From a checkpoint of a small mixture-of-experts model trained on Wikipedia: 1 pick a token.
Below are experts of layer 8 (counted from 0) of a mixture-of-experts language model. Rows are named down (a neuron's output weights, with its number) and show model dimensions 64-127. Each number is 128 + 32 x the weight over its row's rms, rounded and kept within 0 to 255.
Before each expert's rows: a language model's description of what the expert responds to. This comes from a sample of Wikipedia text that the model never trained on.

# expert 12
Description: First letter or piece of place names, often Asian or foreign, after in or of, e.g. A-ichi, I-stanbul, New York, San.
down0 [105 149 125 104  89  99 114 203 130 122  69 153 140  89 124 151 151 111 141 139 130  78  93 159 131 185 164  78 110 115 134 164 165 152 148 157 151  93 141 176 112 169  87 105  91 134  70  95 125 152 168 108 149 133 142 151 173 125 142  79 179  96 108 145]
down1 [141 150 143 105 124 132 135 118 164  84 116 154 130 147 160 153  78 166 134 130 139 152 131 151 158 107 105 126 178 134 150 141 134 109 107 164 106 155 114  95 148 152 137 182  95  80 116 139  51  80 151 121 136 121  97  80 131  91 141 127  55 142 166  84]
down2 [ 94 109 180 130  80 158 143 147 104 140 163 148 154 135  88 222 137 120 198 164 143 150 192 136 123 125 147 133 125 143 180  92 166  98 112 108 106 122 174 144 134 147 153  62 147 107 113 141 173 106 108 109 124 124 148 154 169 100 133 118 128 147 104 177]
down3 [123 113 139 146 131 115  80 130 190 107 140 118  99 102 106  93  85 122 139 161 118 134 136 135 132 180  58 112  91 164 171 133  79  95 145 137 132 124  64 126  88 129 131 128 149 131 170  67 120 160  43 101 180  95 148  60 150 135 120 178 124 103  85  86]
down4 [106 115 159 147 147 122 147  73 145 135  92 126  94 124  93 177  96 113 190 130 120 167  93 120 101 123 109 174 119 108 164 130 141 158  82 136 142  91 105 148 158 130  87 173  68 120 154  86 143 125 132 129 148  97 142 138 112 102 153  75 144 170 150  92]
down5 [ 94 144 121 133 191 145 106  85 156 123 159  31 130 136 154 102 137 101 132  94 147  95 115 134 124 180 155 143 128 145 200 170 140 142 147 118 144 165  91 124 110 180 162 146 150  41  92 139 146 130 145 147 121 155 202 187 165  78 127  72 126 104 122 149]
down6 [169  98 146 119  76 115 142 129 109 162  29  52 120  97 117 159 141  65 120 125 111 125  93  88  83 123 107 116  70 135 154  83 194 105  98 110 125 111 161 121 187 135 192 142 109 119 148 152 165 133  63 120 181 138 123  83 112 113 136 194 118  99 156 161]
down7 [169 199 140  89  59 146 155 126 122  73 172 180 175 122 152 118 122 148 112  95  91  93 168 135 170 103 117 130 135  94 137 103 123 111 164 159 155 128 142 106 109 154 113 152  81 108 151 100 110  79  96 100  91 128 121 139  83  44 214 127  96 102  97 153]
down8 [155 111 142 104 166 138 106 128 107 114 111 154  83  69 120 134 128 179  76 126 131 145 146 117 133 116  98 152 182 111 132 127 144 108  96 171 143 134 108 125 110 125  73  95 125 114 131 141 207 165 126 169 134 133 120 162 133 173 126 180  74 142 127 125]
down9 [130 106 110 132 164 138 165 165  88 111 108 113 147 106 124 134 202 117 111  77 156  99 102 152 132 101 103 126  44 120 167 130 143 170 120 115 142 160  55 122 165  95 138 146  93 132 158  84  92 172 126  62 101 101  87 153 131 146 129  94 185 143 139 144]
down10 [106  92 114 114  64 148 149 102 128 110 127 161 192 140 141  86  44 103 127 104 153  93 131  87 178 157 109  63 107 147 112 159 129 124  95 164 151  98 179 117 119 153 174  84 157 147 149 143  91 105 108  71  87 121 119 157 115 163 144 142  95 120 153 124]
down11 [108 124  89  81 100  71 158  94 171 115 150 114 155 126  69  97 153 140 114  99 113 143 108 136 116  90 150 135 145 139 192  98 121 153 115  77 102 135 160 126  70  96  66 141 138 132 146 175  78  90 159 117  87 107 132 108  89 170 117 157 147  66 158  83]
down12 [114 192 182 128 185 145  53 131 101  69 103 106  82 134  88 145 105 133 180 180 137 116 171  97  89 143 160 100 140 134 103 144 135 118 137 125 116 133 159 157 142 158 128 150 119 151 198 118 153 154 150 138 120 128 125  96  89 146 111 121 104 177 104 104]
down13 [ 95 140 128 127 115 149  78  99  89 130 124 119 165 170  90 101 190 114 101 157  54 127 114 124 161 128  98 165 164 139 151 164  73 151 117 130 158 138 148  96 183 134  91 113  80  86  89 128 145 196 108  88 159  83 102 119 186  68 119 116 123 169  99 101]
down14 [ 81 136 152 104 152  82 169 138 159 111 127 139 116 128  74 180  77 131 152 145 110 128 151 120  97 113 181 121 178 149 102 107 159 122 143 115 198  80  29 115 176 186 127 172 142 172 157  82 113  96  68 160 110 101  53 104 118 116 151 152  83 106 114 110]
down15 [174 116 112 132 119 120 128  84 121 127  99  89 108  87  98  86  73 113 110 102 123  77 128 142 136 123 152 127  69 118  36 109 177 158 136 135 109  90 162 139  40 117 115 155 174 155 103 128 131 122 134  50 120 100 108 135 134 158 135 105 133 135 122 146]
down16 [141 168 129 158 103 197  88  99 140 115  90 125 149 134 116 103 133  90 122 123 163 167  95 101 125 169 143 110 185 108 129 135  92 109 111 192 176 133  90  55 105 139 138 150 181 132 220 111 145 115 127 172  76 161 127 145 160 145 170 121  77 135 121 107]
down17 [180 134 150  97 144  64 148 168 133 113 130 139 142  93 126 150 106 117 129 162 152  99 120 111 150 204  53 113  79 163 126 114 149 127 158  89 108 145 173 206 104 114 113 176 179 168 153  96 189  84 144 134 175 136 146 185 138  70 117 137 111 124 113 130]
down18 [138 107 103 122 109 114  56 110  89  75  93 157 144 147 168 118 150 109 129  47 112  79  99 128 140 194 114 119 140 140 150 154 120 157 114 108 136 179  48 136 143 100  87 118 137 142  62 125 112 133 113 143 182 134 119 146  75 101  92 173  79 150 129 175]
down19 [150 146 130 140 116 157 168 171 124 137 100 144 128 184 130 147 106 161 139 129 150 209  54 153  90 120 111 105 165 112 149 133 105 118  86 137 139 147 165 102 126 171 176 207 108 150 136 158 107 189 112 128  88 126 135 113 178  93 127 129 133 177 111 166]
down20 [124 122 155  97 143 168 117 108 121  79 125 140  88 106 160 132 120  83  92 129 188 142 173 131 149 156 110 148 114 177  94 162  81 166  91 144 122  89 144 140 128 124 211 122 108 131 130 136 183 126 127 135 126  62 158 120 106 114 118 172 155 148 112 140]
down21 [ 46 143 139 118 160 181 193 165 154 100 101 119 133 134  95 142 184 108 127 105 166 143  90 197  81  66  99  98 123 112 185 154 145 175 145 110 145 126 101 132 213  97  96 128  86 119 140 144 221 144 119 115 128 135 145  87 166 126  93  99  77 110  72 130]
down22 [ 96 103 107  90 114  92 120 130 141 130 161 147  79 127 128 157 183 141 163 118  41 180 119 142 125 148 123 101 124 107 177 151 148 169 102 169 105  96 189 152 101 190  84  72 146  96 121 118 147 146  87  78 124 182 124  91 146 150 140 192 191 107 194 128]
down23 [ 77  96  90 151  83  83  99  99 140 129 133 136 114 199 143 118 153 118 125 199 138 162 158 161 126 110 131 105 174 171 111 140  98 145 133 163 146 178 135  90 119 121 197 139 167 133 102 123 145  98 129 126 110 107 132 102 104 121 147  95 137 141 116 185]
down24 [126 122 109 106 148 140  78 133 133 146 112 123 150 127  62 110 105 154 171 139 202  96 118 117 131 180 101 111 137 126 129 144 131  95 109  71  91 166  90  85 157 142  95  86  93  76 162 130 104  40 139  81 125  74 161 188 113 172 174 118 123 122 160 132]
down25 [158  77 118 119 137  86 103  47 153 129 115 154 144  72  76 102 106 157 112 115 142 135 100 116 121 166 162  90 153  67 178 162 110 147  68 109 112  92 162 177  93 119 110 123 109 112 105 140 108 111 164 110 174 130  87 131 145 123 145 139 107 131  84 124]
down26 [146 120  73 152 130 107 152 101 111 181 131 123  78 104 192 118 154  57 114 191 128  81 141 147 121 181 146 165  95 141  55 107 170 181  98 138 108 129  89 101 132 166 101 124 169 124 153 132 111 142 119 199  74 159 126 161  28 130 122 126 110 131 148 164]
down27 [132 166 157 133 143 160 129 156 111  85 118 135 151  77 115  66 173 143 120 142 106 122 153 158 105 112 158 124  74  79 153 140 102 124 130 129 148 173 132 140  77 194 162 209  89 181 118 120 124 104 161 168 168 139 105 110  97 176  96 158 148 169 159  97]
down28 [155 138 152 194 132 171  84 159 187 134 181 132 155  98 157 162  76 138  73 128 114  87 160 157 131 136  98  69 192  86  81 103 116 141  92 164 153  80 100 122 120 140 135  78 111  93 117 143 111 196 185 177 122 160 106  62 161 139 132 103 114  71 117 141]
down29 [ 87  98 190 153 120 156  74 110  81 126 153  96  87 125 157 111 115 142 195  97  97 139 201 140 119 101 165 178  73 124 124 110 140 109  98 125  96 137  97 133 124 106 148 102 125 177 149 126 219 120 137 113 159 102 153 181  83 145 119 119  92 121 124 127]
down30 [172 163 188 138  91 100 133 116 179 140 100 145 129 120 112 164 108 125 146 130  84 146 135 124 103 149 101 104 118  64 102 131 166 120 130 129  53 124 125 140 147 158  91 194 202 197 129 142 131  93  87 114 135 151  93 103  76 158 113 141  95 130 104 176]
down31 [140  88 146 109 131 164 166 115 136 171  99 120  73  63 107 170 117 145 146 163  74 160 132 145  96 120  97 140  99  64 158 109 108 148 149 121 156 115  70 102 143 153 129  84 187 144  88 145 141 173 166 149  97 136 118 186 141 124 152 196 130 176 116 124]
down32 [114 103 140 136 132 124 168 168 118 112  96   0 151 127 141 127 151 124  62 190 186 102  65  64 117 103 152 110 107 125 109 149 172 111 134 135 133 127 165 129 163 178 134 162 118 148 144  69 133  96 114 143  99 135  98 127 130  93 114 177 189  76  76 118]
down33 [133 116 103  93 135 123 117 101 122 125 144 113  96 170 151  87  84 178 154  74 147  87 132 125  76 141  85 140 113 136 115 115 177 133 167 146 134 108 129  77 125 131 118 115 132 168 104 136 121 109 128  75  94  98 149  98 155 174 200  68 132 117 134  66]
down34 [140  74  76  87  85  81 144 139 158 132 137 120  89  99 106 126 123 144 164 208 161 120 101 114 151 141  71 122 172 158  89 121 144 128 120  87 138 117 127 174 151 121 127 108 144 141 131  98 130 190 121 173 105 183 152 138 116 153 184  56 142 206 159 117]

# expert 1
Description: Nouns naming people's roles, jobs and family ties in biographies and obituary lists, such as economist, drummer, son, director, University.
down0 [148  85 205 128 140 178 137 187 189 142 100 172 161  78  82 146 170 149 149  80 146 142  78  91 138 110 155 105 100 143 164 116  88  91 134 143 128 196 127  35 135 143 183 111 205 110  90 115 154  93  91 150 205 121 113 145 165 180 146 144 123 119  92  90]
down1 [ 76 105 108  65 129 147 160  96 193 119  95 145 179 142 102 133 107 135 143 165 116  88 138 112 101 115 153  82 156 130 183 161 152 150 109 139 151 124 142 114 135 129 159 156 159  26 160 146 110  97  96 102 168 167 158 147  76 107  83 128 121 156 156 131]
down2 [104 121 148 109 167 156 102 214 156 140 151 143 139  58 129 158 133 143 130 136  76 137  75 126 170 168  91 116 157 189 158 158 144 172 110 115 208 176 159 154 137 152  82 134 132 146 117 136 107 104 131 145 134 141 142 163 124 200 176  99 176  77 146 167]
down3 [ 72 115 155 181 113 115 115 169 125 101 122  59  83 111 110 173 136 122 101 131 143 149 149 129  85 131  60 108 153 165 171 177 148 149 124 160 137 180 146  96 146 149 126 134 143 165 155 129 157 163 196 122  69 119  92 206 107 173 106  85 111 144 124  56]
down4 [159 188  85 135 135  90 130 116  94 160 132  68 120 114 116 141 110  99 113 141 132 114 119 118 100 111 167 140 146 109  70  68 181 200 128 124 142  82 109 118 111 109  96 130 120 162 108  57 129 115 129  91 108 125 176 198 142 132 138 149 137 139 166 154]
down5 [132 206 146 181 150 163 202 130 120 159  87 103 151  78 186 153 104 154 115 175 126 149 142 206  93 116 115 162 117 132 143 125 137 116  95 149 113 129 146 134 115  97 116 109  95 144 143 184 104  73 125 159 153 195 146  59 127 127 188 137 168 105 152 138]
down6 [162  99  90 143  67  64 113 149 117 145 108 158 126 107 151 135 107 116 132 146 122 128  72  63 109 122  60 147 148 167 158  67 137 123 122 166  69 108 159  68 133 115  95 117  80 125 149 119  65  72 186  94  51  85 171 142  66 145 133 158 141 170  94 115]
down7 [152 162 119 123 174 150  88 145 141 115 112  95 168 151 101 149 123  55 169  76 179 166 106  99 140  87 140 160 115 101  60 148 191 136 138 187 154  93 138 115 167  70 175 103 139 157 101 153 149  92 183 158 133 152 165 126 147 127 112 119 134  93  97 151]
down8 [ 70 114 147 132  18 147 108 118 125  97 155 111 132 100  99  80 102  71 147  75  89 184 152  91  80 141 173 123 148 138 153  94 161 117 198 125 111 144 147 110  99 120 191  91 147  60 169 102 122 149 202  97 106 129 113 120 106 147  91 103  91  73 110 128]
down9 [146 157 127 190 134 160 138  81 152 153 155 159 163 173 145 103 123 130 127 132 135 110  43 125 188 100  84 128 140 148 133  90 159  47 140 153  98 114 129  89 137 154 137 108 135 153 203 120 107 102  95 207 114 137 150  40  90 138 140 125 108 115 140 124]
down10 [128 101 165 168  82  77  86  83 118  72 122 132  95 230 135 161 179  92 165 193 131 107 128 109 141 168 160  91 123 168  99 129 177 137 160 135 170 130 110  84 162 118 115 121 113 150  93 158 165  92 135 128  80  74 105 161 165 144 153 106  63 117 156 175]
down11 [ 93 138  98 170 101 154 164 110 103 136 119 140 107  98 162 161 147 151  77 114  92 121 165 101  94 103 108 141 139 132 190 124 122  86 167 128  81 127  67 116  96 113 100 102 128  96 150 153 132 103 148 124 195 156 161 116 158 170 185  33 150 193 144 132]
down12 [130 128 163  81 119 171 127 125  75 119 134 103  50 117  91 173 111  54  90  90 142 135 113 120 107 137  76 154 153  75 108  73 133 132 150  90 144 148  73  64 125 128  98  94 152  96 166 115 127 157 117 111 118 162 177 153 111 132 158  77 152 158 130 123]
down13 [117 113 133  90 135 174 119 183 108 153 128 112 168 162 195  84  71  96 101  76  89 111  80 110 142 152  94 108 188  61 154 130 185 100 147 154 143 108  88 120 168 141 128  86 119 119 146 132  83 193 101 136 115 139 102 140 140 167  79 103 165 124 145 163]
down14 [ 84 144  75 140 124  77 114 122 107 159 130 155 134 114 136  78 128 103 172  81 147 177 162 135 149 155 137  96 181  97 108 101 121 101 140 148  95 126 123 125 115 108 104 171 101 134 155 118 115 101 144 127 130 112 111 159 123 152 182 145 115 134 151 121]
down15 [ 97 112 193 122  83 108  97 105  95  71  83 191 131 153 163 153 140 138  83 106 109 122 108 131 149 151 122 131 153 122 114 156 127 136 137 118 135 110 104 123 136  42 140  97 116 101 139 123  93  75 143  73 112  80 151 110 180 128 115 143 105 126 142 136]
down16 [133  95  94 152 122  89 182 143 120 142 142 110 175 121 110 133  98 144 140  36  78 147 134 101  68  97  46 142 122 164 161  97 122 118  91 176 136 117 154 130 183 103 141 159  64 118 194 114  89 155 108 112 138 145 101 113  76  88  97 111 141 182 112 138]
down17 [181 136 134 146 123 124 136 186  94 129 158 168 104 104  91 138 112 134 123 155 111 101 145 146 106 113 115 138 126 155 212 129 130 156 166 116  63 156 146 143 142  68 103 114  96 148 152 141 181 101 127 142  85 146 100 140 160 116 178 155 149 190 173 121]
down18 [132 118 114 134 125 123 147  80 111  53 183 137 130 186 140  97  52 177 123  99 125 106 101 160 103 132 144  92 173 116 127 157 151  82 101 135 109 175 123 151 131 183 156 118 119 142 145 129  64  92 173 146  92 100 112 114 139 118 118 118 124 109  87 134]
down19 [192  92 150 110 171  65 123 118 203 160  88 145  82 142  50 132 149 159 123  79 101  86 122 160 139 130 127 163 172  71 116 133 152 142 136 107 144  72 139 166 126 109 190 111 156 142 123 109 149 138 101 114 128 110 181  59 193  94 121 134 164  76 144 113]
down20 [113  88 120 127  79 106  85 155 152 116  89 106  70 138 144 109 115 157 137 125 141  89 198 105 146 151 118 112 113 137 195 122 114 134 115 198 153  96 103 129 143 142 125 132 106  94 130 105 127 143 149 111  76 124 143 139  94 147 101 155 101  70 122 143]
down21 [108 103 166 103  95 114 111 144 132 155 105 164 126 150  75  76 161 101  85 137 194 130 124 144 139 135 131 135 115 155 149 123 107 198 124  69 109 179 104  77 104 142  90 130 142 122 125 165 255 149  78 116 115 101 134 115 126  87  64 191  54  99 101 138]
down22 [135 147 118 124 125 164 116 118  93  89 108 171 115  86  89  74 120 104  71 129  98 220 165 146 166  70 200 139 134 122 102 161 156 150  77 148 102 174 117 137 150 114 109 115  88 183 128 141 104 118  99 156 149 117 128  91 148 126  87 112 105 159 158 135]
down23 [172 167 124  68 150 157 125 125 167  95 116 157 156  53 129  41 144 110 125 118  80 144 122 125  93 126 108 136 138  68  44 110 109 143 108  99 127 137  77 171 127 134 145 103  88  98 122 151  69  90 184 164 164 151 112 101  77 151 120 113  75 151 144  85]
down24 [ 97 141 140 143 131 133  79 119 106 161 114 197 119  91 123 152 125 107  95 141  96 118  75 113 168 102 136 190  97 100 137 135 106  97  53 113  59  96 121 111 176 109  87  88 131 168 107 125 138  90 147 124 139  52  95 151 151 124 122 186 176 123 161 102]
down25 [128 131  87 172 135 153  89 148 103 103  71 199 113 150 158 163 158 123  78  82 132 154  95 126  95 120  76 158 146  90 124 117 193 129 148 128  86 133 136  93 126 165  85 171 124  82 115 101  82 105 171 109 149 175 177  99 166  91  95  86 123 119 136 139]
down26 [167 119 122 150 132 175  96 159 169 128 116 163 124 105 117 147 158 110 152 153  42 193 140 107 123 100  55 106 169 174 145  87 127 143 150 167 140 106 138 109 104 112  87 194 114 106 181  96  74 130 156  82 169 111  72 112 150  85 115 125  82  48 190  72]
down27 [ 69  90 144 146 168 139 137 122 205 118 123 188 110 190  65 136 108 116 101 180  80 133 187 177 138 120 143 111 103  85 112 103 132 156  79 204 193 107 113  96 160  70  44 155  72 135 132 154 127 144 157  84 149 144  83 104 110  54 129 133 102 182 143  59]
down28 [134 134  77  81 171 129 134 120 101 172 132 114 141 188 156  86 102 184 128 139 118 158 129 100 118 110 156 111 162 151 173 149 178 130 147 141 146 145 125 119  99  98 159 133  92 101 105 129 121 119 195 144  95 164 176 120 123 173 164  49 179 126  85  99]
down29 [144 147 168  97 139  56 132  94 109 184 146  61 148 148  93 148  98 168  95 172 150 190 145 129  61 130 139  48  91 110  64 128 157 143  76 141 102 129 119 146 153 178 134 120 122 149 163  96 113 123 133 138  59 143 157 154  81  94 156 147 122  73 134 117]
down30 [146 139 113 119  84 144 104 128 119 139 101 107 102 166 164 102 114  77 141 129  86 149  42 121 150 149 128 130 129 175 122 135 135 119 185 162 138 124  96 139 130  74 116 129 111 134 162 128 135  63 186 171 128 156 108 154 193 211 144  50  75 143  59 103]
down31 [103  82 115  66 149 142  97  92 114 130 133  76 132 125 146 138  94 176 154 103  95 103 123 172 140 144  83 181 132 119 182 114 163 119 116  94 140 147 126 104 111 115  61 143  94 146 100 142 107 124  97 127 122  76  71 150 169 113 156 149  72 143  59 158]
down32 [132 111 102 114  83 140 140 152  53 112 146 115 138  48 141 116 131  57 140 123  60 121  92 112  66 204 104 170 155 132  96 100 107 125  63 153  94 113 149 179 150 123 149 124 192 105  90 175 140 152 121 107 101 135 160 106 141 124 143 139 141  99 101 137]
down33 [ 92 118 174 116  94 153 169  91 125 186 187 105 102 113 208 147 133 160  95 119 135 104 182 137 124 163 189  75 129  58  99  83 115 122 137 145 143 137 156 119 145 170 133 164 114 147 125 103 149 137 161 106 115 138 136 147  83 175 169 164 135 120  36 132]
down34 [123 115 132  51  87 188 170 143 100 144  99  89 133 136 111  95 161 116 198 181 125 175 158 152 107 142  55 142 145 162 157 136 163 168 170  90 157 100 133  77  90 142 132 135 125 200 167 151 127 150 102 132 116 143 109 117 124 123 167  91 159 108 121 138]

# expert 0
Description: Word pieces inside personal surnames and given names, especially Spanish/Portuguese with accents, e.g. Su-á-rez, Ram-í-rez, Cu-ad-ra, Gu-illén.
down0 [106 151 205  84 132 124 139 135 140 147 177 126 142 143 139 125  99  89  73 134  93 126 142 174  86 149 126 149 175 109 125 163 166 139 178  84 144 120 167 121  79 201  97 155 161 150 142 158 140 159 151 104 108 127 124 161 149 159 113 123  60 116 108  53]
down1 [143 172 116 127 185 175 134  93  82 132 117 168 101 105 209 170 136 122 139 111 161 153  92 113 114 155 108 131 104 164 124 125 119  92 130 134  87 131 100  95 148 153 145 107 126 159 186 158 142  97 113 129 134 156 159  81  88 162 134 147 111 167  76 138]
down2 [125 172  98 161 152 108  75 150 105 118 157 119 159 136 110 154 102  96 177 125 126 190 112  67  48  73 121 135 133 140 118 136 147 109 160 171 121  92 173  87 100 122 101 153  84 157  91 139 123 147 125 134 109 158 153 152 121  78 113 145 138  80 119  93]
down3 [157  74  88 144 210 103 102 144  64  96 149 105 175 102  97 112 183 153 102 141 136 123 117 180 128 102 166 117 123 133  75 154 147  81 121 131 108 149 182 165 150 120 140 172 156  95  98 124 151 161 128 143 138  63  72 139 158 129 176 104 105 106 153 172]
down4 [ 94  84 110  99  86 122 121 199 115  93 139 155 144 175 155 139 131 138 160  81 117 166 117  69 142 122 131 128 124 165 131 126 137 131 107 170 138 164 111  91 161 171 104 146  93 123 111  77 132 124 153 156 170  76 121 198  94  79 120 130 167 170 121 192]
down5 [129 161 118 115 194 125 161 186 111 159 120 135 161 121 120 158  66 136  99 111 103 138  80 156 141 105 169  98 107 125 162 114 151 126 170  50  59 126 108 153  76  50 141 161 116 112 142  87 119 121 134 162 106 122 174 155 175 129  98  97 107 126 140 122]
down6 [149  64 136 150  95 170  81 101 182 139 205 105 123 117  97  85 164  86 110 150 226 116  84 104  98 112 194 156  25 100 105 108 153 150 174 110 175 132 144 192 103 119 121 131 152 116 150  89 137  90 133 107 134 139 119 153 127 138 139 189 126  79 140 162]
down7 [104  98 118 122 159 184 155 166 121 158 104 150  95 151  96 195 105  95 119  90 108 159 101  28 155 132 103 144 134 101 135 132 137 142 190 163  54  72 115 110 143 133 145 160 101 152 102  70 154 117 124 166 141  96 141 130 142  67 112 117  82 143  94 110]
down8 [146 105 126 105 116 117 126 134 135 101 125  96  91 118  81 190 137 167 148 184 108 110 157 201 111 108 124 153 129  74 141 135 150 150 141 157 171 124 156 129 106  83 192 176 144 109 132 100  93  57 149 117 125 171 127 101 140 153 102 101 107 139 115 129]
down9 [205 138 125 129 117 161 164 116 120  70  77 152 105 166 126 154 128 125 118 157 102 149 134 159 159 151 186 111  49 156 113 218 189 147 138 118 155 104 102 151 152 137 129  82 122 151 107  85 110 105 122  95 118  96 118 104 151 164 105 101  65  89  97  79]
down10 [156  18 129 118  97 118 176 115 104 142 117 105 172 100 142 151 154 156 113 135 139  80 150  52 178 170 138  88  61 104 113  94  74 142 144 175 105 135 138 164 114 157  54 162 147  39 154 137 102  59 162  78 118 156  93 163 165  78 165 140  95 119 127 150]
down11 [ 74 127  74  92 107 145 186 106 136 122 112 119 136 137 124 161 189 150 149 135 111  88 172 134 114 144 126 163 107  90  91 109 120 125  99  92 135 120  86 122 129 152 142 129 110 173 150 138 103  79 132 102 106 126  82 129 105  81 121 103 121 118 102 121]
down12 [104  92 101 139 146 110 141 101 118 102 101 160  88 124 122 166 110 100  91  83  48  86 115 118  89  77 141 131 142 148 160 146 137  97 114 146 160  70 149 128 107 122 170 106 171 116 130 103 105 121 158 163  84  89 141 171 130 102 142  65 132 146 161 135]
down13 [161  99 116 159 111  94 124 119 112  95  50 166  91 192  59 122 107 172 102 118 168  91 115 169 114 155 130 144 117 180 127  93  93 136 135 113  97 143  92  97 108 137 125 106 150 138  67 104 142 148 180 116  78 123 170 147  94 160 124 110 114 143 219 131]
down14 [133  82 153 148 106 148  98  46 152  92  74 213 126 166  98 162 174 110 166 153 113 125 104 130 117  97 107 113 148 157  95 168 191 124 141 151 139 157  87  97 193 109 173 167  96  87 124 122 171 181 103  77 204 171 151 141 162 100 144  86  97 117 129 157]
down15 [154  88 105 139 137  92 183 167 134 151 103 100 121 156 101  79 127 154 152 233  99 119 125 124 159 163  56  42 108  82 136 139 142 104  84 191 146 138 161 114 146 128 121 165 163 144 122 147 115  79 106 117 104 163  91 102 144  81 125  98 139 107 115 132]
down16 [168 133 134  90 142 132 170 146 162 109 101 114  78 112 120 143 119  98 147 176  68 119 116 131 104  72  75 154  85 124 132 107 115 145 128 126 132 166 127 131 133 117 134 112 115 110 130 132 119 166 156 154  93 219 187 125  72 127  36 129 155 165 126 128]
down17 [196 122 129 100 128 165 107 145 118 114 120 205 170 188 126 160 150 128 146 115 167 164  97 106 161 187 101 121 124  78 119 130  74 151 167 164 198 163 127 135 149 140 140 129 165 197 193 142 149 172 123 145  86 102 174 155 114 139 124  86 143 171  96 164]
down18 [156 102 129 149  94  90 179 134 162  79 174 118 142 183 114 124 195 139 124 130 136 136  79 109  74  80 181 116 128 138 117 155 147 111 145 122 126 167 124 120 102 136  91 128 163 126 165 137 120 127 114 118 149 137 108 115 126 113 109 124 190 135 112 158]
down19 [147 118 150 119 156 161 168 209  95 108 145 119 129 148 129 156  94 139  99 161 137 119 163 139 108 112 113 110 202 127 117 196 148  84 121 142 182 174 132 172 141  78 163 144 129 102 156 125 163  87 155 147  79 156 147 196 146 141 144 142 141 139  93 104]
down20 [ 78 150 172 152 142 147 166 162 164 150 152 105 130  82 166 170 151 143 131 154 147  83 150 103 128 114 122 128 144 106 108 101 121  92 148 156 128 102   6 150 118 155 150 141 126 190 106 155 178 178  88 101 172  91 152 168 161 114  81  95 123 151 154  97]
down21 [147 122 146 144 139 118 110 119 126 113 101 115 178 101 104 122  93 117 145 165 124 171 135 141  43  80 149 132 176 144 109 143 127 135  94  97 137 117 153  63 195  87 100 127  72 134 126 184  75  46 174 114  89 115 145 153 154 125 158 127 175 173 100 128]
down22 [127  76 127 146  64 195 126 130 126  86 205 127 151  72 173  72 131 159 105 129 103 143 166  77 159 142  65 149 189 109 143 125 100 142 153 149 114 159 137 180 120 106 148 148  94 107  52  75 137 238 146 119 126 146 143 141 159 149 190 173 154 115 108 105]
down23 [116  93 120 149  99 134 125 156 108  81 163 135 133 148 112 134 160 106 114 141 133 125  89 120 113 106 104 149 198 108 154 177 105 131 108  77 149 141 137 158 149  87 164 160 124 162 123 168 113 109 116 105 147 155 193 120 118 110 133 148 120 116  80  84]
down24 [102 112 155 110 110 147 156 129 133 112 109 194 128 102 114 150 111  77 102 137  41  92 100 133 106 137  92 167 104 147 168 146 156  79 113 127 148 121 167 129 142  99 138 108 100 172  83  91 142 126  90 106 169 109 157 144 129 196 106 152  94 124 121 145]
down25 [118 171 101  99 112 109 170 150 117  77 113 110 167  82 145 119 133 237 135 120 128  99 104  85 124 139 158  83  77 112 122 158 173 137 125 189  96 106 128 166 123 115 107  82 112 208 159 157 167  88  98 161 145 123 185 143 121 159 103  86 147 109 128  73]
down26 [106 130  98 105 149 121 157 132 154 122 169 130 143 137 141 125 153 168 123  76 114 122 137 114 166  91  67 164 113 127 165 104  96 142 129 150 158 107 129 126  92 136 126 115 122 131 171 140 230  50 130 122 123 116 119 130 109 164 144  81 160 100 136 136]
down27 [109 144 189 146 125 149 142 116 116 165 152 106 117  76 158 175 216 109 146 115 123 106 133 122 109 142 120 112 144 154  79 143 123 158 102 134 122 100  78 103 151 115 113 132 131 129 107 192 149 176 120 151  82 110 110 143  81 107 130  89  95 115 120 148]
down28 [105  76 132  92  56  95  94 118 140  78  95 100  81  47 124 124  68 103  98  85 152 147 171 108 106 127 199  82 169  76 119 110 162 150 126 148 115  86 113 170 108 143 145 149 105 107 183 128 145 144 173 133 161 142  93 139  92 144 146 197  99 147 142 116]
down29 [134 137 170 148 146 131 132 110 179 164  93 151 122 140  54 138 164 169  99  57 128 137 166  89 151 178  84 129 103 141  97 150  95 129 125 152 127 152 133 143 173 124 113 119 167 153 148  92 101 125 164 112 174 132 119 177 173 183 106  98 104 159 157 146]
down30 [150 142 140  97 167 158 102 114  51 136 193 163 148  98 134 133 104 132  77 113 162  71  58  73 120 148 120 173 131 131 162 135  68  94 115 118 186 140 161 150 165 124  63 150 117 144 135  92 125 168 105 164 122 142 100 102 140 102 106 169  87 144 142 104]
down31 [103 108 159 114 181 112 163 173 146 156 125 105 118 128 149 140 133 165 103 110 117 167 123 141 116 121 133 141 178 182 143 113 150 113  79 106  96  89 150 191 147 153 174 189 150  98 144 139  83 137 100 149 110 112 145 161 142  92 111 123 155 124 117 111]
down32 [148 159 145 124 136 103 124  98  98  94 120 149 148 134 163 137 120 105 128 156 163 103 144 141 180 116 146 132 164 143 159 111 117  96 117 122  94 168 152 176  82 109 140 109 143  83 128 106 108 127 157 138 136  65 130  92 131 162 144 103 124  86 132 146]
down33 [112 124 116 161 162 190 156 118 174 108 172 129 159 150 105 113 191 111 138  72 126 154 114 119 134  78 147 172 158 186 141 127 130 122 138 124 116 134 159 135 112  83 129 130  76 116 126  83 165  89 137 140  90 130 172 133  94 118 106 129 115 122 111 106]
down34 [ 85 137 183 145 183 115 113 100 116 152 154 135  47 161 134 133  70 171 135 202 101 197 136 120 145 123 116  67 146 161  56 138 116  71 118 102  71 100 134 121 177 135 121 107 137 153 147 159 113  64  83  75  93 117 123  81 138 127  99  73 171 120 113 169]